From a checkpoint of a small mixture-of-experts model trained on Wikipedia.
Size: 14 layers, vocabulary 2048, 16.4M parameters.
Experts: 32 experts in each of 14 layers, 2 picks a token, a softmax router, a shared expert of 64 neurons.
Training: a variant of SOAP for the experts, 321M tokens.
Below are experts of layer 2 (counted from 0) of a mixture-of-experts language model. Rows are named router (the router's row for the expert) and show model dimensions 0-159. Each number is 50 + 15 x the weight over its row's rms, rounded and kept within 0 to 99.
After each expert's rows: a language model's description of what the expert responds to. This comes from a sample of Wikipedia text that the model never trained on.

# expert 27
router:63 55 68 52 42 32 48 48 39 24 35 57 64 32 60 51 44 56 56 37 20 62 53 68 27 17 43 16 62 61 54 43 73 37 33 42 00 39 43 59 51 61 47 44 61 08 50 73 56 50 51 48 23 24 46 50 32 33 54 33 45 56 42 31 66 48 66 45 63 32 44 52 72 22 50 16 56 23 48 84 73 57 60 37 75 60 57 49 28 70 54 42 60 76 55 52 44 50 62 54 52 45 43 58 31 52 65 44 50 52 31 36 34 43 63 32 67 38 42 50 55 43 42 68 23 49 44 47 56 49 55 60 40 44 50 56 68 62 25 66 77 69 66 85 72 65 37 61 53 40 51 54 47 58 52 63 40 57 52 63
Word-final s and name endings

# expert 5
router:67 45 31 33 81 48 43 50 56 51 48 49 54 59 36 24 78 34 56 28 33 78 82 53 52 53 49 41 64 20 40 59 75 33 62 61 65 60 38 60 26 53 50 50 63 27 65 59 44 41 34 68 24 59 35 49 43 38 59 53 54 85 55 42 47 61 58 50 45 53 66 50 37 27 42 39 52 42 68 62 47 59 50 25 34 26 53 25 37 26 40 73 80 68 49 47 48 43 41 60 64 14 53 50 40 38 40 65 38 56 45 42 60 52 71 31 80 48 53 42 43 48 55 44 29 17 36 40 77 51 82 56 76 60 72 75 39 66 42 39 61 58 44 80 66 50 76 59 37 38 43 44 50 57 48 72 67 61 48 67
Conjunctions and prepositions

# expert 19
router:67 38 29 58 46 35 33 31 26 49 51 30 52 49 61 52 68 26 69 37 32 58 63 56 51 49 49 69 54 48 26 36 52 45 76 48 46 31 50 54 67 53 40 37 33 30 45 28 64 34 29 60 81 35 49 52 26 23 71 45 86 48 41 53 59 58 33 80 64 56 51 28 34 45 59 37 50 51 44 43 56 62 55 16 40 39 69 33 59 43 28 47 49 75 31 54 48 25 54 62 70 64 25 53 50 47 62 86 40 54 54 53 44 52 34 50 49 69 41 49 44 32 58 60 53 11 54 18 73 46 58 47 53 57 59 58 79 48 35 39 35 43 23 59 52 57 63 92 39 63 60 51 45 65 37 67 82 59 61 61
Brackets, quotes, hyphens

# expert 1
router:77 50 84 35 35 52 33 35 51 74 30 82 62 43 61 50 58 43 69 30 62 17 41 52 47 43 50 08 51 64 67 83 78 54 25 45 37 54 53 52 61 53 31 72 45 62 52 64 62 26 48 56 38 42 46 57 25 64 63 45 62 29 54 44 37 61 36 68 46 37 69 27 86 59 47 34 55 65 60 56 61 76 74 48 61 68 60 28 48 71 61 47 55 43 53 17 62 55 85 45 56 73 56 44 31 58 47 45 39 50 59 30 56 64 39 28 73 55 62 62 48 25 37 65 55 18 58 12 44 31 38 48 58 56 61 43 55 49 72 31 52 55 68 45 58 47 42 41 32 58 58 63 57 53 54 46 64 48 53 55
Consonant-led word-middle pieces

# expert 7
router:46 46 63 36 54 28 49 53 86 61 43 24 53 83 62 55 57 47 46 25 46 67 38 38 38 52 58 50 34 43 58 39 17 72 74 54 64 61 71 30 71 37 77 33 38 61 78 47 60 34 41 28 45 59 71 65 71 51 48 24 39 65 48 48 40 49 70 47 44 68 43 19 41 51 65 69 56 36 64 72 50 22 54 67 19 42 67 57 63 53 23 56 46 22 23 51 43 28 42 47 52 31 76 48 51 20 38 65 49 43 69 58 70 26 67 56 61 39 46 61 62 52 63 44 54 82 50 53 46 59 54 50 38 48 61 53 66 40 46 47 54 49 45 68 35 17 36 47 48 46 15 39 41 41 47 77 60 27 61 46
Word-initial fragments

# expert 18
router:69 71 36 55 44 54 72 32 61 73 38 30 26 26 67 42 17 20 25 63 43 28 61 52 43 62 49 48 69 61 73 36 36 60 58 48 64 58 57 55 32 37 49 62 52 55 53 60 47 56 59 61 57 75 34 58 20 41 65 61 75 67 48 40 47 61 85 65 43 54 68 46 49 52 20 51 47 29 40 48 41 57 69 19 74 55 57 30 45 62 47 14 66 49 40 39 55 34 61 56 37 49 51 58 42 43 25 16 46 69 51 52 41 64 51 34 62 69 46 32 21 33 60 53 25 44 45 55 42 33 78 63 08 36 69 53 59 80 63 73 47 44 66 53 51 41 47 28 60 50 51 66 47 46 30 57 35 34 50 55
Name syllables and diacritics

# expert 2
router:76 45 38 47 66 23 48 20 67 34 45 61 37 30 54 54 56 20 37 37 33 43 44 78 04 49 42 56 45 39 79 63 71 45 41 38 28 57 41 70 64 50 32 62 46 40 61 60 66 68 74 40 57 21 43 40 17 29 67 24 49 36 43 45 54 53 35 42 70 61 37 43 47 51 43 23 58 54 37 73 37 64 32 62 76 75 59 49 60 35 42 50 57 61 68 74 64 51 42 59 47 73 50 62 50 61 63 56 56 64 40 40 41 29 52 48 51 34 51 44 35 24 54 67 42 40 57 66 36 50 36 66 55 47 30 31 31 63 43 35 36 54 68 82 56 51 63 50 32 80 56 57 77 66 53 23 44 49 24 51
Line breaks before sections

# expert 6
router:37 71 38 47 55 78 67 80 46 17 46 65 29 59 60 55 53 38 38 41 51 51 30 36 48 45 34 66 62 19 43 55 57 48 45 23 46 55 54 53 74 39 53 46 57 29 51 53 37 42 77 69 57 44 25 52 68 47 40 45 48 26 57 50 69 28 58 34 61 48 76 23 70 60 39 53 76 65 33 60 45 41 62 41 65 69 52 66 42 20 38 29 60 53 71 15 50 52 39 52 55 52 50 58 30 41 62 44 63 54 11 51 42 59 43 39 28 20 42 51 14 34 46 54 43 18 59 39 66 44 61 46 55 21 43 34 80 63 62 74 51 33 28 22 58 68 70 54 45 45 46 61 48 34 43 74 59 64 51 53
Copulas, years, table pipes

# expert 15
router:67 59 43 37 55 39 29 65 80 44 37 83 51 48 47 30 61 06 40 49 29 37 70 44 67 63 47 69 68 80 13 44 54 58 45 64 45 72 70 62 53 64 40 58 53 56 56 76 38 68 49 70 46 67 43 48 69 56 39 52 41 64 18 65 53 54 47 50 22 57 26 57 23 75 17 46 52 53 60 42 55 51 80 21 57 18 62 56 51 64 42 54 40 52 64 45 54 32 54 46 57 43 46 37 64 53 39 40 64 56 42 76 41 57 69 40 60 51 54 62 51 38 45 58 37 64 37 42 62 32 87 34 43 68 52 56 41 60 70 47 42 53 43 96 91 58 40 69 43 52 46 48 59 58 49 60 59 53 48 44
Sports record words

# expert 22
router:57 51 33 36 64 33 52 56 28 52 70 40 69 68 50 41 11 43 14 46 46 70 53 54 60 49 64 53 66 64 44 29 64 36 37 55 15 33 53 86 50 52 52 56 52 46 41 50 41 61 48 64 61 80 65 50 53 59 58 58 58 57 62 52 22 59 56 55 49 69 57 73 30 52 56 41 31 39 55 36 61 62 58 43 37 13 34 63 61 40 65 75 59 53 78 41 45 63 48 56 64 18 73 28 55 32 74 43 79 78 71 30 47 28 66 34 26 29 50 65 39 41 81 56 25 56 48 26 29 77 40 41 65 52 42 48 67 61 48 54 42 38 56 36 45 40 51 44 36 61 54 54 62 40 33 39 64 80 36 45
Prepositions and direction prefixes

# expert 13
router:35 53 39 63 27 71 57 57 46 59 46 84 65 47 29 61 79 70 46 04 49 37 60 37 68 64 60 46 26 33 46 42 88 51 29 52 00 34 14 41 55 42 41 50 65 60 53 44 25 64 24 31 44 24 51 43 56 38 29 50 58 67 50 49 79 61 65 51 49 32 46 44 72 53 39 36 67 39 48 39 48 30 57 45 57 30 59 63 58 30 53 48 68 69 64 66 46 40 56 43 60 51 45 52 53 39 46 42 49 43 48 48 52 58 36 34 64 69 50 49 47 56 66 52 35 00 55 68 69 55 58 52 50 58 52 27 24 54 45 59 69 50 35 73 46 60 63 44 33 61 28 36 66 65 53 62 63 38 68 41
Commas, colons, separators

# expert 25
router:47 53 42 20 72 61 35 38 58 35 25 34 20 30 39 56 58 30 53 77 43 34 64 63 27 39 63 52 38 65 49 75 57 43 40 47 43 38 56 41 52 47 28 81 62 26 56 58 60 36 56 59 49 50 34 48 44 50 30 53 66 66 56 47 39 75 43 50 49 45 53 52 47 60 33 20 65 66 52 38 41 59 52 32 81 59 59 45 38 43 53 61 54 76 80 34 57 75 68 43 46 63 77 61 29 47 06 70 59 48 52 14 34 56 44 43 67 74 57 56 55 46 29 58 52 44 74 41 49 43 62 34 75 69 40 53 60 41 44 35 54 86 43 31 55 60 87 69 27 63 55 61 50 47 55 62 85 51 56 56
Vowel endings and suffixes

# expert 23
router:49 38 37 50 60 56 37 39 47 45 27 76 78 39 40 63 39 45 50 83 34 40 35 65 46 41 44 63 71 71 59 52 72 36 39 46 33 30 36 70 33 57 23 69 59 39 59 59 45 65 66 41 45 37 51 29 32 36 54 51 65 62 54 41 70 66 29 54 81 23 62 75 43 44 27 11 51 67 34 32 75 86 31 49 68 37 43 46 51 52 40 60 64 77 77 48 45 48 51 54 62 93 51 53 52 63 47 47 71 47 48 49 32 51 59 55 33 78 63 50 45 36 61 42 55 36 40 58 40 49 55 70 34 57 49 44 47 79 61 49 58 51 52 34 72 57 69 67 51 46 79 50 55 37 63 35 48 44 60 95
Spaces and odd bytes

# expert 10
router:09 43 54 73 45 69 38 37 25 62 55 39 50 06 51 45 53 47 52 63 50 48 65 57 15 59 26 38 38 21 45 79 43 61 45 49 53 37 21 47 76 66 39 54 65 37 26 56 58 19 67 55 52 40 34 58 51 46 60 75 70 43 42 27 62 57 46 44 40 24 71 49 63 41 35 40 72 39 37 62 14 66 62 19 73 74 52 65 58 61 55 48 80 53 35 67 49 36 52 48 49 85 58 35 42 40 40 68 49 65 51 39 50 45 62 58 36 48 45 45 58 25 72 43 39 59 48 46 65 53 46 53 70 29 41 58 50 59 66 54 65 37 49 69 27 59 49 17 51 50 51 53 78 71 52 57 30 44 57 55
Vowel-heavy pieces, initial vowels

# expert 16
router:38 49 07 55 47 54 66 45 61 73 42 54 64 55 41 57 52 46 79 59 65 55 69 66 51 64 50 60 57 57 58 64 55 42 45 42 49 49 43 66 26 63 44 25 57 36 53 38 45 49 49 75 74 26 51 65 35 44 74 33 46 60 58 72 82 68 51 49 51 60 59 10 41 43 40 50 46 54 41 10 33 51 23 81 09 33 61 40 49 52 72 73 50 63 55 65 63 61 74 56 64 47 46 51 33 24 53 36 56 59 41 54 35 49 63 38 57 45 27 69 24 52 47 49 52 57 69 75 83 37 38 51 65 37 45 52 66 46 83 53 49 25 31 54 79 38 32 59 55 17 49 68 55 47 42 31 61 57 53 58
Common word-start stems

# expert 11
router:65 28 29 99 66 62 54 86 32 36 70 79 38 67 58 38 36 54 53 46 63 50 55 66 70 58 58 51 51 71 38 42 06 56 32 69 65 44 54 69 35 49 78 46 83 55 65 47 44 63 45 36 47 49 61 72 34 99 51 71 51 45 49 42 36 53 28 52 42 44 49 70 57 61 59 72 57 46 48 58 42 65 53 65 34 52 43 61 52 34 22 45 29 61 59 39 48 40 52 31 52 73 22 58 57 66 57 24 62 38 50 70 31 38 65 60 54 34 37 57 41 70 32 56 51 53 66 64 43 57 35 53 31 35 57 36 29 56 68 47 61 46 44 69 59 57 49 66 82 43 65 49 44 64 25 44 61 54 46 54
Mid-word syllable pieces

# expert 31
router:59 47 66 48 46 40 57 56 23 40 63 65 52 34 56 66 59 56 28 41 45 57 18 21 57 63 43 48 61 99 51 55 31 59 56 55 21 40 32 64 61 61 20 58 43 59 53 41 36 42 80 37 57 46 47 53 63 66 48 51 59 56 68 71 63 83 58 62 32 55 62 54 77 56 45 68 51 44 65 58 41 56 38 69 74 72 68 47 49 51 83 14 76 63 48 62 32 54 31 55 50 40 62 52 44 51 66 56 49 52 61 56 42 49 58 74 48 53 69 48 66 49 66 39 33 67 21 79 51 44 35 16 51 34 54 29 50 50 53 62 34 30 71 18 56 22 38 58 64 24 29 51 57 40 54 39 48 44 29 32
Common whole words

# expert 4
router:42 42 47 61 86 40 43 40 49 61 41 65 37 40 14 59 69 38 51 66 45 57 52 41 59 47 79 52 49 42 49 55 56 40 31 55 27 37 45 39 69 84 40 61 49 55 45 54 44 33 41 46 41 48 64 54 53 26 60 44 78 74 65 49 46 16 63 42 68 49 67 59 58 63 49 32 52 55 42 26 38 51 53 46 88 41 68 53 50 38 63 28 47 68 98 31 53 48 48 57 56 30 60 41 36 44 49 41 31 68 39 28 39 76 05 64 56 55 64 81 53 45 32 46 53 47 62 24 65 26 69 42 83 50 43 75 62 54 21 61 66 68 62 30 57 60 65 45 46 60 40 64 75 35 43 54 57 53 47 53
Periods and first names

# expert 30
router:39 70 70 40 38 48 57 43 35 58 38 40 50 17 55 80 72 54 54 58 56 59 48 47 68 66 37 46 54 51 69 64 57 68 44 46 52 66 45 41 69 25 39 65 55 52 34 65 42 75 83 72 50 46 51 42 42 24 38 46 58 48 75 35 34 70 62 44 49 24 72 38 55 54 30 17 62 43 40 57 60 49 56 75 52 74 44 44 45 48 55 58 77 65 60 51 51 53 77 50 82 56 43 38 36 55 33 51 32 45 37 37 49 34 50 81 76 41 36 71 57 54 23 41 53 08 43 56 23 47 60 36 74 63 29 44 24 58 34 68 53 65 64 31 70 54 66 51 44 39 41 69 11 54 55 56 44 38 63 75
Subject pronouns and small numbers